Weights of a small mixture-of-experts language model, trained from scratch on English Wikipedia.
Size: 11 layers, width 192, vocabulary 8192, 27.2M parameters.
Experts: 64 experts in each of 10 layers, 64 SwiGLU neurons an expert, 4 picks a token, a softmax router.
Training: a variant of SOAP for the experts, 353M tokens, 5021 steps.
Below are experts of layer 6 (counted from 0) of a mixture-of-experts language model. Rows are named gate (a neuron's input weights, with its number), up (a neuron's input weights, with its number) and show model dimensions 0-191. Each number is 500 + 40 x the weight over its row's rms, rounded and kept within 0 to 999. Numbers have three digits each.
Before each expert's rows: a language model's description of what the expert responds to. This comes from a sample of Wikipedia text that the model never trained on.

# expert 22
Description: Inner syllables of Slavic, Georgian and other foreign names, such as Tbilisi and Plovdiv, plus first names like Michael and table pipe separators.
gate0:544505481461496524531474514559433477502511477470510499444514502548502466457510537446539537505559500475509433550527471512510503501500500473480415499464541543541490536538518478506549529484583492423416449567426532387477435556530554498505505496483427557488491552512491497515409542505492533479505587567497471465535511481493507443457543492440438508547480422464532471502473524504575460482513533545526534496577503531410461522440541473547516501489536481464600500539493481523459490527502573472495525489522493543439561531514488546509498415476504473501599491516470444484586534514525548448
up0:388511469566540557533500514436544500511442524529467494482484480508466522516444456563496462469457530514498564480505489533480502445463524484493507508453505460507495408459524563568476438530444537555492523476527465555479528482524493451433543497553491448524491405472492489457627491525536475462479398511489476559517520530520460555541546486526531532405480447488427544528529476521474532484464483451489516553451537565569517472602475501497493477503498507560410486500495472430557512558516493509492468504474461482538386461473467510531469557505493539496506528477477546538480533555473467514
gate1:462487543490440523429504575486533476501530540535465626476459457476556417463522576490421500584519499468510548515491475431471509521498491483439543503535519495521474533444506497573520479502481433532466452491453484480489507470517508554454553430537492568455502433496496530517457548511483481467537491462543510522491459595498474518525503549555505498474479487479531450464474502518619452508506568498560496554531475509459499432577572452469493429480470509584500462566550472563461461470529461497515505427576466506510479503485568472557507503538432532461511493461534478507454514504491517559
up1:454475507436500518490500525496506439490504523504512541509560471508433499484533570518411525546515514499487471500526492442456509595498487501561620498495409523476465467454590486536509426502505487505460406563493547444480481510500542489467478430529478543519511473530511508439494493509493454470543498469587462506446471476490554544536511505467549475452499439499485500527513455477460486488471469523613499497588506535437463462569485456514575500479502484562446480463528507395454498491458449478472543509509485530442456585466535451576539501468498557512560430528478519556495466503492512561
gate2:532532481445474484539459504527579490512480457571503439520565515601498579478527467500537468531538490480528511530564450436504511507583506494532492576458476484503485584551444462474491478507503494552597407451512544455404432555476512457545509479449494502511521555528517454508601499523443566566486479503515484532527548550489575449475483604506476509595487524477514501547499528506490551477555550487495487484484471549557464521460582482482496475479475484545449464545446462471529531444528462511513466484528537479461515462526524497473538451464566495545511476464524494559484496535532529549
up2:465520517485426515474475549525538482501426399530440499534562535479484511482490476524561437557525464501493525547484502408538524513517463446461528523515501440555466479524479489514492410448503483531508444506420525526440484533491548516494515514549497509525456617539492449560460457539500486509538458507501460510501555505442511524478548490479456535516516460422528559609528468511521591451554537478570533428500510468395472568469450524540498462484508568496468437527469538516504500521537505579512516479549527530526525483501532444462522491542490511603519472487519533499457572520492468446
gate3:513519513505448456505495515446525411564501540507585468525510522497519513483581459499491552572480486557517457518477510487441556514474478497479447526457440442543523448543475700481461469496430490396434501466544546472500525511476498482548481479578521535499461441551445522510503443529468496533461473506536508494497489477510442472556446530481506450495486565481466528442486470529534541502519552502485468506414505510509510523500532453422432488499477427528527550514530494478550503473551527574499470520441386451507491532482537522510539523474500525445489552499537475532469475504508519450
up3:519496582433458495482523484514493415563491531518541497459513529492531453464474463527497523549436510528485552464524521492466573508450439469450511538469537465618461429562447506547533583453499497470495482521505535460472537547534438527486472476463518501487465442487506571563460495491435494537444409497525439431515526478502465441525531508555518486465557489489466546485474470576520517547540606517527518468501520483517529450509466570508468530498474454525438541399457492524561500488499523543504525558468496557487471524489522517538539493477434510427472577489524470531462462505477610507
gate4:486495549486502537535580495421589518489490539385508466485546441460500532430437450508433531516507568574478577466505487536527473510498559525451441524502540497516440540522535444521504495520544460563561500455463492462489534530470514525493488501555527533485505492470560526449505489502497569508541544503471525492474477541466510501522503507512515531534462507508412457452540530457543464528497529545496499489504500568551492521472521482447508576543539491469468501567496518404493530490538529482521516503535585461538413447401507504540498536489600557481512586493567508504508534474469469617
up4:518480507525520500433517471528525608460410446464509501462493494477456481479569464552538473556459480528468464517485503503541516535416503525531438498478498460441529504514494487506560469530510465479537601530526464497576518453537549464507478489540488559483533461451458474475585556567531552488529513491539474522455523512503532514449532560422513541551483547552489504558502474543462475516512516476561542549502584516425509574424473478470488487495530535492473495445553465465509517490575526585494551510583525479513518465471466449487496546458503601528447553509477462441414480441483537461

# expert 38
Description: Inner syllables of Slavic, Turkic, Asian and other foreign names and places, e.g. Kuznetsova, Hokkaido, Chennai, Kh, Kar, Slov.
gate0:442445481525487531519442469461563458480481573547539475524472479486513475495480409501504448571521520539506504492518496471447476489432573430487508462512509528432538536512582479450446489470515471524513512539450511504502468508457546467490454511563536535524529514460561473537472508510533463439463471509491420460502519475497593550483521532530395512500467479443483431477495448520545514548485471528505522484525465562553552524471528510485498517545528433532507501550507512477471554561503524549517488469639507500508485505445446591518470565486554469488524438426609525446492416492550495469
up0:544544515485507416463524552473492523452416464455527557449469543510503543522523515469463577454518527482498527508496484537511561470568497547487548521474522489469408482466482460541519424525454570435485524499442571542575484447542506527492578443513500517519480448471477528483495494464499512596563449453466544545466500500463492532510431430497516456524607514572541558485473516508474481462539545419501527554530481527504477441550472588498501517549490554460512493459490480528523465420444466488508513514426487509508550446517553476470486489596461544520447496523485511531485565456546487468
gate1:477468526468459558395491471515444517477513572488499435580492461513473519454513499451451472551485571509397447510571475503462516462564435454500491517504553539550483520428510455505493557522482487520547461429499591503509476472475523523467443507481536497562483479488499497447479496534504434437482513457513485520560529584465504469578574499512529575502531491517513461488501498517525482455513536490493398499476569540470473448549453456486518466512516457522535483558499509440425565524513599544552458495505518528552503571555487528525588479474476483444500463467463500449463437536490481495
up1:542506457505538541490466501495527500578558458467525481475496442480525444503503526453514545543497539397500492489440522504402530452412539498492587560522439527472496473451515456597490468501581502458598492506508520577530548489494493547484476497518527514469584512513498507448473405499505575411452525457559515495444517427442457562490514501544564537483462495504486511498451528512419489458489532498534475534524524476478513520515527529467490476522553480449549521493480570494468563459526508430556550556453510496499444515521552456451519463454494566547510449502458494448517446442481507486
gate2:477478438530562518525446558453422448543487596541453510498543506534562452454546513514492450531484514600456498482444527442427490475576470483443456443493535467504515538432522475493520473490489524519493494445507544493538485496515576458486536486530569578497472473564412474524528485496432516541511478486601535454500571486497501561557512521520491506408504494543569486428552497526460513527519503465478515547462504495465535501494494482436495485548557547521500464541440525497473561477552522468540500458480513402452499534553516473480561469480466540523532460450510415526524531453531518435
up2:469512550465476468463591475538543561512541452392514462509488473463527541490485566483461590535490489513508517485510491540525520399475533463507523547507481498524473476508551482543475532543508435471461498545517519541447551430474474463573475499487492430488561572532543503478511446492515544519494452425409469503522487432473498503455537498511511550499544490483455535556445493496522423502456546530526481437480518467494532563529500442575504553516494507498510489478477475407467479549475452496436546523529531496535497541491452496530485504505487505574491545544406504572466428619542563543
gate3:550441459518464434556510538525499521475488522541504538433560541460551476522543573442554531603523490473493517497519544420485471516504560510519438504435482475370553472560509463480516498520461515532508461533461439475486520556440548499507517498521530504477476500553504523455468486490468509520534590558529521523539468492557513509508474434468547501496386525494569513489560494464466511464492461459496411484473522449500516471533470509427502490558563463492411458529462516510518533505458509469481475502518509590508439531438455527488507482449411480529612501453482546560497486490502476527
up3:545513526459449577499513533589499512499464483511486558451586521482496494601518482551527541548492479432398469458515493442488532452491514547449471478510447510469485494511443473396547538527493443517502413474492411541439497479471562471567488444521609421471492522559528522522511500497478478478505540525411472477461536514527517505542463523526475429527521504487533531515593511469462560440478512495545510496487490503518566476570525487464511500443543478547554491520458530524539478520485562517478401533537497589509486543522506493488492510524513461528502487514505496568561493475409498533
gate4:524494525571566492529531483398492495556527523497461541414500538528532511507521501553451472497527454491452518475548453517507528449457504531566486502545512564527447542453496503552487500490444518482535529497497438550486563493510587487542507506475524546561561462538510600546480576556532519508552560433485513520538503539491493397471530564463460529482463502516468561490528480552462500517508545564517574459528475534585405535470549467509543537471506511497471491555440526463489466472490464440552475481552531455455532470479554504564498451458509498470566510472399507440498506490448557527
up4:512533542486561522445468555516455504533489550477487460468475583569538536489507485602504505443541484536486529535460501547532480457573569548461532417482529510501472529491465556514451484484494575512497539542501452514559421556478529461417547497531550455578543493494532511522509541597498496505466502470458575523465541466519470442532455439509506562533478451530542562546495430508449499518492508565568496557542526497558472516517540516541518491429499451537486464472451486466490472497461425573576527439515551557504494506454517515537474490532443462543445549455465562477457512517497534508

# expert 54
Description: Function words after verbs or nouns in running prose: to, of, in, with, for, has, had, would, was, be.
gate0:509460469457605583461462528486490524506526473492458478506523484462535479507476526581483500500514512445532563497514527503545530521469481466518481435500438564543534521444527394515488482478494532522558465574493486535517542461449514533503476501603436543454560517524420504496521468512522519478504434476483521491520572496521484470537539527522528495503480561553540528519488504495410577541500608498548429459464449517503501521476423497486538506534410486511361413518502515522472520495487515441455500446561491514513465533512471495472486410550535470518480516518481526483604499495547539513
up0:460520496534501459514495527457497457541509513502517510612504492483525480483550492505533490575534549432496552545475517484570512449563471482528468410470475471489488527480460457576419515580515433541578536536533482499561524500488529499531497517500536483487517497397514502425502500532498494455521493464499491520462522452527499456474503554480512458531434499452436564457442478491542516532456602425507514480467509401512468449511453469505489464490449516487537421508537451488478545472499384493472506479589490504454511498459501484507501450501493497538507451471513532548621507567595449485
gate1:434464523447451533536502470459517502519559549442564530357475476441551486522532457455522488486436474505546467455574507466444587516486438505464564495479520491522537545497482493469476451530502535461472469445486490473531507604509517536528519462527563503472480529506437533552447500423546467487505567555562522573536452522447477533474524489487486534550472434497452516431453513519485509504514492479468508502492473538518494475482535500491579500522544508485446488491406486495546491464451506519492542544413458449466499456465524549404465527503517540485487457497490453633470549531487502494
up1:511483566521515481544493554535517495453516499540423544526520456450477535441485457494504527502480479501581549509511531547555497494512501516505533452508475522492493498548590461500451473528530531462499532524486505479495432510535459428519541509492491468468423511590469514447525545480493565448476581644572523472505466448453486471487490469512485498611543510474542489493480544484536520531428485531326457469484447503473506510530526425509512511527442527518496481501491465552577556445509513482508483550491483497533541509528498471524523448476498586480455470515582523409485510512443474521
gate2:502499500445457554532514538496501470501506510545464485516470456496439478590512525464496530426434490510517458422410453520492501571426501549508520538490464502477506553467527480482537499545396457451522532497478550532521458489518437523516431467496497438562453540462472469546526515543445497419498495554525485506521513483489535510538533489455539514485437477395556484514507573496453452496483483546534510516539393479553407472492446480519518516487471495527442516577562500539526455404495469537466496479487497481486511561478441468525457568503549483550530480417523522570501430476506538569
up2:413543500450525518504463462459502553478522517437499440528437383489504471496510489478463518492503478539453502497456532555443475551480517484500428448520397502455476526460497413475499496545404488447485401483434526461514481464535479461520433513453520471561491473436467521494544552519451527458470509491501515482507468521493521517523538530506506521515457501491487569586492519554452499468519520509510516523454480526524532518504445461626507483473451458538441553491478402524473489456509522515425520503490389452512519490514498493511448421508486536526587458423456443535541463475527513488
gate3:515590536561526511481464481527500503514507494522500513564530495463502450519551529447471555485483571418457500442530534465486529486492500490426450525526450458501490526531528461521505438475499518500450506444506480453525483504512593494485462560544508470546546535437521435524530487538496419585434484532506516454467461515495472534542532577411495509489508481450439502503539499480467559571567396487423566456528586490453488470535475545491526499535525473509484504511490617534524481443503497540526491543498475521398471500565567476468462474482566523444558573523479524515538465487517543472
up3:515447394501532473525501514465478514548470469508468484491550482513494492520441519488432482485510481473453490478472469520555514419501484495475496492529458532580581475579543517575494572514470560486415501531617445495608601484541488467568492485515532535507533415510445489555506490518448522522520620489511470457480453501473513533511470541518415585512483502478564546490510474551459481511495538523514478465489500507450548501514512482539474463507503458510439554455544523562577447489545497514456510510540489520514547422518483445501457497476544443525473470444469506573496568469493488537
gate4:506523491511500470521504416451412564473467497520504565603491487422483456488496532480560512456548522547532456456439399498501498450513443491529536451531516475507550465456518504488536490584494476452477476500497540491481493530409499492537398537538517447460522521493526455516545492497573532488487484461521494503600485468514497632498464423449486462538571513552468540501450530486463498459530513512560508517527541572480516488472515536543530479485451535463472552456504532471474488517494583429468503526512523523516545496506412539492553542594525516451490536486475525404529506483477461492
up4:490523452443494447565523486520529491567545559489450523490489542539518410482456522539493447484523512485503554478550505563498549502467500480464433513509503548499552466474424489489516625507546512463493479490440544519515539498476471428556521477464543490536522535473510506429619498445509472472430389511533503453485521484496438421478518486544491473418538463493511438530491491533503465561438521515467475486592585499474515491500470495503441511532481525499482495411499513567452497548510484584533554421423542516518526553455508501488452449471442459462500513488475499543559504492460510470